Weights of a small mixture-of-experts language model, trained from scratch on English Wikipedia: 8 layers.
Below are experts of layer 3 (counted from 0) of a mixture-of-experts language model. Rows are named gate (a neuron's input weights, with its number), up (a neuron's input weights, with its number) and show model dimensions 192-255. Each number is 200 + 20 x the weight over its row's rms, rounded and kept within 0 to 999.
Before each expert's rows: a language model's description of what the expert responds to; "comes after" lists some tokens at least twice as common just before its tokens as in all text. This comes from a sample of Wikipedia text that the model never trained on. Tokens count by the router's weight.

# expert 46
Mid-row table separators. Pipes, spaces and punctuation between data cells deep in sports statistics and election tables, also heading markers like == and ===.
comes after: " |", ".\n\n", ")", "%", "0", ";"
gate0,195,200,167,236,209,202,224,201,192,209,185,212,202,223,195,174,214,207,212,231,192,207,220,198,192,215,222,234,206,212,250,163,198,207,229,225,231,206,214,208,222,218,158,185,215,217,204,243,206,220,190,214,204,205,205,192,219,184,180,156,222,215,211,214
up0,188,190,190,174,158,212,232,204,217,213,181,174,170,197,198,174,203,208,197,203,194,217,212,208,179,180,207,177,201,207,209,196,208,233,248,191,205,180,209,243,177,190,161,241,201,194,221,230,189,188,218,181,195,184,230,187,159,205,177,192,165,192,186,187
gate1,195,186,220,228,220,202,222,160,200,181,195,229,207,210,206,192,178,185,197,207,177,183,214,203,165,217,180,193,188,222,208,204,199,207,161,215,201,217,188,202,226,194,209,184,216,156,273,214,235,237,238,162,190,214,190,210,191,188,215,178,195,138,252,181
up1,213,210,173,194,184,203,211,208,196,177,165,212,220,191,201,215,167,212,210,249,192,219,210,185,216,231,195,212,201,206,232,172,189,144,250,213,202,196,173,208,218,221,210,204,188,196,210,212,222,200,218,220,208,197,191,182,184,215,209,204,209,209,195,185
gate2,190,196,215,181,212,217,208,185,190,208,229,197,192,226,188,173,214,230,207,146,203,240,209,183,148,203,208,220,176,212,219,204,187,200,195,199,177,213,141,190,209,233,212,186,214,218,197,164,200,187,206,168,252,218,192,200,187,180,232,206,199,193,205,215
up2,196,190,217,191,198,194,180,205,216,184,246,198,204,163,177,187,220,163,212,209,182,186,184,161,216,214,192,174,185,197,191,239,242,204,209,207,206,180,160,181,182,192,212,220,202,184,200,225,211,216,212,208,178,151,223,191,210,217,181,215,186,228,189,195

# expert 56
Word-initial pieces, it. First pieces of split words such as so in also, pres, ext, recon, plus it, now, today, rest, lack.
comes after: " the", "==", ".", " a", " The", "-"
gate0,205,187,236,217,190,191,191,215,147,224,221,210,209,203,219,204,192,202,183,214,188,162,199,174,196,228,201,223,202,209,171,161,189,240,172,205,183,222,156,224,211,218,235,215,210,190,189,198,205,179,214,176,194,182,188,178,179,184,226,168,191,224,242,192
up0,200,214,180,208,143,203,192,202,222,171,172,185,211,178,189,199,218,220,229,219,184,196,223,232,207,212,178,188,185,184,232,161,215,190,173,189,200,151,210,189,191,203,206,221,199,159,212,194,205,215,174,203,204,189,202,208,182,238,181,183,173,188,187,166
gate1,215,207,195,215,211,225,195,241,194,213,198,220,205,210,199,213,206,229,214,204,208,236,173,204,214,233,258,197,184,169,218,206,214,230,205,190,186,183,172,208,190,178,205,231,214,230,207,176,193,205,212,205,186,155,174,223,237,189,221,204,194,204,186,218
up1,204,191,199,222,190,175,210,188,195,205,209,194,217,198,198,184,198,185,182,187,198,173,207,188,186,204,182,209,182,193,177,212,205,222,216,212,177,177,174,229,178,191,233,247,203,185,215,188,207,190,181,231,215,191,165,205,218,217,215,199,181,198,209,245
gate2,200,198,150,189,190,191,227,203,193,202,173,179,222,178,198,200,186,213,200,208,234,246,213,203,190,190,209,237,153,172,194,231,227,211,225,173,212,201,194,208,187,190,189,217,217,217,216,189,232,191,203,197,220,161,209,167,249,205,189,219,176,206,171,186
up2,199,200,195,224,202,189,217,193,232,209,184,207,227,213,188,202,186,235,180,183,202,220,183,210,204,194,144,197,211,217,162,195,195,237,189,188,182,218,202,194,183,208,220,200,167,197,164,245,212,196,216,216,187,206,202,193,203,187,192,223,204,182,234,195

# expert 63
Infobox field labels. Field-label words starting infobox or list lines, such as Date and Place of birth, Genus, Phylum, Starring, coordinate marks °N, and line-start hyphens.
comes after: "\n", "-", ")\n", " /", " High", ";\n"
gate1,233,177,216,260,174,233,214,220,214,210,179,221,155,167,214,208,166,217,209,209,209,191,186,189,215,151,168,203,219,172,188,180,222,190,174,199,207,201,209,209,179,221,200,209,175,254,212,219,188,234,205,205,212,180,186,190,208,190,174,196,166,196,215,176
up1,177,160,193,234,228,192,152,171,221,197,196,211,174,219,209,226,206,195,217,206,209,189,172,172,185,211,188,158,182,199,201,200,178,207,214,193,166,221,178,225,204,218,189,160,198,197,199,165,198,159,211,199,213,211,215,209,199,173,236,191,164,215,207,210
gate2,192,214,177,180,177,184,185,191,165,218,192,178,192,215,229,214,174,174,188,182,189,240,187,196,220,148,210,187,182,218,150,162,168,171,190,169,195,215,189,168,213,244,165,194,202,223,165,205,211,202,200,165,178,187,229,212,166,208,191,232,182,176,221,186
up2,196,207,193,205,214,167,196,181,172,223,217,206,207,237,200,168,212,197,178,235,181,209,194,192,235,197,225,213,193,192,177,195,198,210,206,187,229,216,186,214,196,236,195,192,220,219,206,203,213,182,239,163,164,203,205,187,181,199,169,183,185,203,196,228
gate3,205,215,164,198,200,197,203,217,204,175,159,224,200,196,214,206,182,220,213,231,193,193,196,156,204,238,214,207,212,209,208,162,194,228,212,221,179,199,216,181,216,200,186,195,219,186,188,213,206,203,178,168,184,180,147,197,198,217,206,200,185,237,149,190
up3,202,185,204,214,220,206,189,209,194,158,219,198,192,228,195,196,211,203,181,186,173,194,216,180,183,196,205,186,240,205,207,191,205,201,206,191,205,171,199,204,219,165,185,197,199,210,199,180,206,198,183,208,220,206,208,215,256,225,210,206,180,178,217,198

# expert 44
Attributive adjectives. Adjectives and determiners after the or a, such as new, same, various, first, plus Notable and Outstanding in headings.
comes after: " the", " a", " List", " an", " The", "The"
gate1,168,222,197,186,176,182,204,193,189,216,181,186,203,191,235,228,201,205,193,234,217,246,180,157,212,213,247,230,199,206,186,196,240,209,211,202,202,208,224,198,202,221,188,210,213,184,185,192,195,172,203,194,224,178,194,236,209,205,197,229,163,210,215,228
up1,196,206,220,209,199,197,162,193,233,196,216,226,189,162,212,157,221,224,192,203,225,205,218,189,238,202,162,205,212,216,213,199,214,199,196,213,211,224,216,223,193,170,205,201,182,188,163,213,187,219,193,220,196,181,181,199,198,181,221,176,194,180,203,203
gate2,230,173,199,218,240,171,185,170,213,251,194,190,189,187,227,194,175,204,199,176,205,209,186,203,196,184,174,200,169,197,183,192,192,186,214,238,205,147,228,197,188,176,202,214,221,199,169,199,202,188,202,201,197,165,184,193,218,211,212,158,210,200,196,219
up2,181,192,195,226,208,163,190,185,206,168,211,195,217,198,231,194,223,207,191,195,185,223,211,196,207,141,206,227,217,205,196,182,188,191,205,209,239,227,163,188,216,185,202,205,189,183,198,197,250,163,216,229,210,195,208,184,188,210,207,188,214,222,216,231
gate3,153,194,229,183,178,222,169,199,230,193,193,176,187,214,183,157,184,216,180,216,218,211,203,184,239,178,217,201,197,223,213,211,191,194,237,198,236,201,216,185,199,186,216,158,189,217,177,175,219,179,191,193,214,181,178,238,171,162,240,234,216,207,178,231
up3,205,224,180,179,158,218,185,209,191,226,152,200,223,191,189,185,187,171,168,215,222,196,179,200,178,206,164,171,237,219,176,205,196,193,209,198,168,201,193,185,216,231,199,227,197,218,223,191,192,230,195,155,220,228,162,223,219,209,193,201,216,178,190,187

# expert 1
Table cell spacing. Spaces and separators inside sports or results tables before numbers, plus "of" in phrases like Round of 16 or field of.
comes after: " |", "|", ":", " |\n", " of", " Coordinates"
gate1,208,209,227,201,193,189,161,213,188,194,214,227,228,181,201,210,205,238,197,215,193,235,227,196,223,188,205,195,206,197,195,213,159,211,158,132,222,181,194,211,228,185,202,230,192,200,191,188,190,193,224,252,202,212,212,193,201,205,177,208,202,225,210,175
up1,216,159,212,163,153,191,205,180,176,215,196,226,198,237,209,177,218,194,207,198,204,212,195,189,215,178,223,194,221,180,198,181,225,203,202,207,172,210,188,180,202,207,205,200,192,215,209,208,169,222,203,226,190,147,176,212,198,209,197,195,221,193,188,219
gate2,200,213,216,218,181,206,218,203,201,209,209,201,216,201,176,186,202,223,250,229,212,210,191,199,215,219,172,212,225,220,192,214,140,195,182,183,186,212,212,184,194,215,207,223,231,221,206,229,228,224,187,171,191,196,219,203,202,171,186,180,192,170,192,180
up2,224,183,171,212,195,178,194,196,244,191,217,223,219,213,180,200,202,182,235,197,183,210,231,227,207,202,184,152,215,216,173,187,159,200,191,215,198,203,198,185,211,240,203,202,194,186,198,179,209,183,187,198,234,230,202,203,179,183,195,224,219,189,210,195
gate3,208,193,187,200,197,218,201,198,213,211,206,230,275,211,186,201,193,211,199,194,188,182,187,215,225,159,196,175,182,233,175,207,217,191,174,242,217,190,255,186,168,165,209,202,181,215,223,207,227,194,192,185,213,162,202,170,189,231,197,220,215,183,189,218
up3,167,219,158,170,202,227,198,222,213,226,199,181,183,176,197,206,190,191,209,213,220,200,207,206,196,207,204,189,155,191,238,200,190,198,239,209,238,196,205,195,211,231,187,219,196,207,201,165,196,164,181,211,178,190,204,202,214,217,188,197,198,200,223,188

# expert 45
Common modifier nouns/adjectives. Common nouns and adjectives after the or a that modify a following noun, such as real estate, public, water, football, and military relations.
comes after: " the", " a", " and", " The", " of", "The"
gate0,171,227,209,202,187,181,195,213,217,205,212,161,162,183,169,223,192,162,174,206,214,239,221,220,223,189,211,195,190,202,203,180,221,210,224,175,226,174,211,217,235,212,211,210,200,195,197,176,189,182,169,181,203,233,193,206,194,180,186,207,188,199,224,224
up0,221,188,209,193,219,195,192,164,209,200,194,185,188,187,168,189,198,162,184,212,211,206,196,214,194,211,186,192,207,230,226,211,193,194,175,195,199,219,246,156,200,200,196,210,202,218,208,182,221,207,172,208,168,203,213,220,196,194,158,196,173,178,195,197
gate1,202,214,177,204,220,207,203,198,211,177,160,216,198,197,222,200,194,188,260,192,211,199,195,176,207,188,165,184,193,187,218,183,190,210,206,238,187,227,199,247,227,214,192,191,200,187,215,176,210,202,208,196,183,188,184,194,208,219,211,197,235,208,234,168
up1,207,192,195,191,210,204,220,217,250,229,173,152,198,231,179,185,188,193,193,241,212,217,222,193,186,187,197,196,175,215,194,239,178,183,215,206,236,229,200,196,167,213,210,221,225,202,209,199,181,209,215,222,204,172,169,195,232,202,213,181,154,211,163,180
gate2,204,202,191,203,216,174,218,185,212,197,196,192,176,189,205,235,170,218,211,240,203,171,198,182,219,206,207,223,212,195,192,220,181,184,179,193,201,195,202,222,182,194,200,206,206,178,196,207,226,178,205,216,177,198,196,180,218,200,205,202,153,175,195,177
up2,188,171,185,189,193,204,227,179,208,203,190,218,206,201,183,194,195,220,187,208,185,213,199,197,171,211,211,194,214,179,203,213,228,212,159,218,206,195,192,217,243,193,170,173,203,184,211,220,215,196,209,205,208,211,178,214,237,222,183,225,222,202,192,237

# expert 0
Digits in years, coordinates. Final digits of years after a prefix such as 201, 198 or 192, plus coordinate digits and °E/°W endings, such as 2017, 1983, 99.1861°W.
comes after: "201", "200", "202", "199", "198", "197"
gate1,211,233,224,174,179,177,170,191,222,175,220,170,196,197,181,198,168,193,189,187,184,193,202,224,196,194,208,188,227,193,220,235,199,212,221,199,215,211,168,221,192,189,207,204,216,245,236,213,184,207,191,172,214,198,218,237,210,211,193,193,217,183,165,218
up1,206,202,215,221,153,169,184,213,180,177,234,196,192,169,209,219,210,243,220,192,196,167,209,213,184,200,234,216,195,199,204,214,212,218,205,181,208,189,227,187,211,174,212,200,211,204,168,222,217,212,191,206,176,198,203,224,223,219,225,174,183,238,221,211
gate2,213,220,205,238,193,185,265,189,172,215,182,209,216,214,221,202,220,187,177,214,176,216,161,180,178,203,193,210,187,217,174,207,225,221,234,224,200,234,177,176,235,203,211,202,193,204,178,188,184,283,201,187,191,217,236,230,191,213,223,179,217,190,242,164
up2,193,186,211,208,207,157,192,188,203,213,156,193,212,211,215,197,213,188,187,202,185,201,204,210,250,185,212,219,188,187,214,177,187,228,179,189,208,234,166,208,207,190,186,190,169,194,199,198,187,240,193,184,153,168,187,203,223,184,204,198,189,188,185,172
gate3,226,183,218,190,181,182,224,212,174,177,202,162,207,148,241,195,196,169,206,197,189,217,230,198,164,218,201,187,224,245,171,201,153,171,176,213,193,205,211,210,217,211,206,234,215,195,233,174,225,181,215,239,232,211,157,179,185,197,167,190,188,181,189,155
up3,228,183,205,207,183,143,180,204,227,226,231,187,185,210,197,195,193,162,151,222,204,249,206,154,202,200,219,198,177,193,195,211,227,192,170,212,169,208,200,183,214,198,219,206,186,194,181,223,198,172,187,192,201,214,212,201,232,216,162,229,209,196,189,200

# expert 36
Ordinal suffixes, th pieces. Ordinal endings after digits and ordinal words, such as 20th century, 2nd, fourth, plus th inside names like Gymnophthalmidae and Scunthorpe.
comes after: "2", "1", "19", "3", "4", "20"
gate0,211,194,187,200,235,186,205,207,198,234,179,231,183,196,197,174,205,185,214,209,197,211,192,224,216,226,176,190,229,198,178,214,209,186,207,208,220,202,210,200,210,210,206,168,183,187,208,206,177,190,208,216,212,179,206,221,169,181,211,213,169,225,202,182
up0,169,193,203,173,164,177,238,215,173,196,205,235,208,221,220,183,190,178,221,214,194,202,231,216,197,189,179,245,202,216,193,189,177,193,208,215,203,222,209,194,206,207,206,217,204,221,228,219,157,200,176,200,239,191,195,174,193,215,219,199,206,192,172,200
gate1,182,199,204,223,161,202,206,211,219,191,168,174,204,200,192,226,182,211,256,168,177,204,194,174,212,216,235,187,179,208,223,194,170,184,234,178,205,197,186,197,229,202,247,217,150,225,188,204,198,191,228,223,214,165,210,215,200,226,199,199,214,206,185,196
up1,193,173,218,211,166,172,216,190,217,183,215,196,184,203,213,225,186,193,246,202,235,183,191,200,209,216,183,175,197,223,212,204,209,230,211,183,215,215,180,207,207,225,220,207,171,195,226,236,202,223,197,181,181,216,229,185,197,202,165,195,201,195,177,211
gate2,179,184,195,184,222,173,203,198,209,197,224,193,197,219,214,217,215,181,178,187,198,219,210,198,199,199,198,197,212,214,245,196,209,229,171,190,200,170,199,179,176,216,194,201,197,160,213,229,198,204,224,180,175,210,186,195,223,188,168,182,181,216,202,218
up2,231,207,192,192,222,190,212,192,211,221,171,226,196,183,184,219,215,192,199,190,218,183,191,207,192,198,231,197,233,236,208,197,213,187,210,191,197,193,184,228,205,184,149,197,209,172,218,203,210,196,195,224,170,210,191,205,169,208,142,171,185,192,206,206

# expert 57
Year first digits. The first three digits of four-digit years in dates and life spans, such as 201 in 2013, 196 in 1964, and 202 in 2020.
comes after: " ", " (", "–", "/", "===", " =\n\n"
gate0,216,168,224,206,216,226,246,188,197,175,190,204,170,188,196,214,198,212,216,170,184,219,190,192,175,195,170,210,203,211,216,207,169,190,198,243,202,168,197,231,218,182,211,210,206,235,235,178,195,227,182,181,236,231,180,210,176,185,248,157,206,212,202,202
up0,181,204,209,205,189,191,168,205,221,231,184,188,180,227,216,186,210,205,200,221,162,179,214,186,224,221,192,188,176,216,180,199,180,180,219,247,216,202,187,202,188,248,211,197,247,172,203,201,239,197,210,197,206,180,192,181,223,228,221,148,217,178,178,205
gate1,150,174,197,200,172,163,237,190,169,180,209,204,191,182,204,197,201,181,200,160,195,205,192,221,234,193,213,233,170,203,234,221,208,207,159,189,204,174,207,236,190,195,230,187,216,200,204,185,236,208,222,208,188,189,208,220,171,197,219,188,187,225,165,199
up1,210,226,207,204,184,210,144,187,221,191,220,204,225,185,202,216,179,182,220,177,231,185,201,211,221,208,217,246,199,202,191,219,240,226,224,187,200,208,216,221,181,160,218,230,215,225,195,197,203,230,216,185,183,210,217,206,196,166,176,212,197,194,191,221
gate2,209,173,162,185,189,201,217,218,157,220,174,141,164,168,179,193,199,207,167,164,228,187,217,226,222,206,190,181,189,195,203,246,176,161,219,187,177,186,216,179,173,194,201,201,174,200,180,217,211,183,182,203,204,209,202,204,199,197,196,185,198,161,217,189
up2,209,217,169,214,220,165,183,208,192,210,219,258,178,193,217,213,213,175,237,153,187,196,187,186,183,217,197,210,202,204,207,173,201,180,217,228,237,228,204,201,199,214,239,208,204,197,177,200,201,204,201,213,200,192,224,222,221,202,194,221,221,169,216,199

# expert 20
Percent signs, year-final digits. Percent signs after numbers, last digits of years, commas after introductory year or date phrases, and by after described.
comes after: "201", "200", "202", "199", "0", "198"
gate1,182,186,201,230,189,173,198,201,180,185,179,200,198,181,230,163,146,214,210,179,200,247,198,175,221,216,205,215,176,168,197,242,199,201,234,201,207,170,232,184,206,174,206,210,175,196,207,198,181,217,210,223,164,204,180,154,197,201,202,201,259,198,198,226
up1,192,210,228,190,207,213,198,224,195,202,230,156,228,204,168,167,202,207,197,197,176,194,189,202,220,194,178,180,187,202,185,181,192,200,180,209,224,228,164,185,208,203,192,212,205,197,179,218,216,205,193,189,195,151,202,226,231,249,188,200,182,195,235,186
gate2,189,191,190,189,205,210,207,194,198,198,216,169,228,213,204,162,211,232,181,217,183,229,197,203,164,161,176,146,231,185,207,202,188,200,217,211,186,180,211,183,207,212,234,192,197,225,233,200,209,195,219,205,239,222,207,217,212,208,247,225,157,181,194,221
up2,158,188,209,231,185,217,233,175,209,177,214,225,222,221,178,166,197,221,198,182,207,219,171,236,209,183,187,187,156,183,201,197,211,173,234,224,185,176,174,175,175,200,216,186,231,238,219,232,214,195,188,198,217,217,170,202,197,199,169,193,191,174,226,193
gate3,208,178,192,186,218,166,209,232,222,231,174,228,226,182,163,190,176,189,159,223,208,195,216,196,188,188,200,238,199,203,225,186,167,223,194,223,215,184,177,237,198,214,187,211,200,236,163,231,179,173,213,185,152,183,212,198,202,222,186,198,186,199,242,237
up3,193,248,184,245,216,185,197,154,208,182,210,181,212,239,237,199,184,214,196,207,197,190,213,206,196,222,192,214,206,193,175,249,187,170,196,224,216,225,216,191,216,203,209,211,215,197,207,166,199,164,193,216,213,200,175,207,239,173,197,235,195,188,178,182

# expert 15
Table cell separators. Pipe separators between table cells, usually right after a number, plus semicolons and dashes in list-style data rows.
comes after: "0", " ", "1", " |", "2", "3"
gate0,204,221,199,157,213,205,207,195,213,227,189,197,205,230,195,221,169,217,192,213,171,189,186,218,206,214,215,221,235,182,190,184,194,180,208,203,207,231,176,217,166,187,198,220,186,211,216,195,215,192,199,215,229,223,172,184,209,201,178,245,184,206,195,197
up0,184,231,181,188,195,192,187,197,198,202,193,216,187,204,239,178,140,233,238,227,181,218,204,180,217,234,210,201,197,182,225,200,225,210,170,179,192,197,179,212,211,225,181,162,209,216,214,214,183,190,213,191,230,190,198,185,190,214,222,210,178,199,230,194
gate1,231,198,219,201,206,197,179,226,208,191,198,203,186,182,217,209,200,179,198,187,232,189,190,188,199,197,194,202,188,197,159,171,187,182,189,214,204,207,197,211,238,205,202,238,228,185,188,215,223,203,164,190,180,227,199,198,213,219,174,162,185,227,174,172
up1,182,196,187,198,188,200,218,210,208,190,219,221,168,222,220,211,210,211,209,182,191,200,188,209,209,189,219,232,225,200,191,208,185,198,167,157,193,182,199,204,211,215,167,189,216,187,205,188,174,223,169,204,204,200,209,191,202,219,199,144,205,169,235,175
gate2,182,206,185,159,217,189,214,218,202,188,229,169,214,191,239,249,197,192,179,210,195,179,207,197,185,233,243,199,176,212,184,204,160,149,162,203,183,214,226,194,194,213,193,188,208,208,193,217,213,212,187,167,218,188,227,246,235,229,193,162,228,187,204,220
up2,223,205,243,230,220,249,205,226,211,236,217,202,204,201,193,163,190,178,197,197,171,219,182,206,173,188,221,176,179,181,222,227,188,196,194,188,197,219,180,224,200,214,214,209,227,174,194,243,215,229,179,198,195,187,181,215,237,150,201,204,184,225,199,174

# expert 43
Quantity and chart nouns. Nouns such as number, set, total, List, Top, contract, often in chart placings (number four) or before "of".
comes after: " a", " the", "-", " an", " was", " its"
gate1,181,213,205,183,196,194,199,220,195,222,186,194,193,226,195,152,198,204,216,219,215,206,186,197,178,205,185,220,207,150,216,217,189,173,178,182,209,188,213,213,206,201,216,160,179,194,166,177,184,187,209,208,176,188,184,183,221,181,224,196,198,214,206,215
up1,201,213,205,198,235,172,183,174,233,207,184,188,187,208,177,197,180,191,219,186,175,213,221,227,174,172,200,248,193,191,172,217,223,182,189,198,211,199,201,176,195,201,198,169,197,206,200,218,189,196,176,201,194,206,172,206,188,201,213,219,190,196,211,220
gate2,171,199,198,208,201,205,239,217,226,188,204,206,193,223,180,213,212,201,217,217,208,177,192,209,196,228,224,215,187,199,185,212,210,186,211,204,218,195,201,200,205,191,160,199,206,220,200,198,235,216,190,197,236,218,229,181,203,200,206,190,174,252,219,190
up2,181,201,188,217,201,227,189,202,211,226,166,223,169,187,178,195,179,175,170,180,194,183,182,200,172,210,165,183,208,205,191,198,175,179,161,198,210,214,187,209,209,183,188,171,180,182,225,218,205,195,249,157,163,179,170,192,187,211,192,182,190,190,216,170
gate3,218,203,218,215,197,191,208,218,198,206,172,212,208,219,180,230,187,169,202,225,167,207,170,189,216,221,212,196,178,227,211,210,195,183,225,231,188,191,242,237,152,222,157,205,203,191,207,219,221,159,223,213,188,176,190,227,221,202,186,211,159,189,194,213
up3,217,205,178,197,199,222,202,216,174,216,181,191,204,195,199,204,192,177,220,213,202,187,214,206,186,187,211,207,199,188,187,196,194,216,185,206,250,206,173,198,194,185,263,209,214,207,203,212,218,207,240,215,200,206,208,181,161,153,182,203,203,209,190,231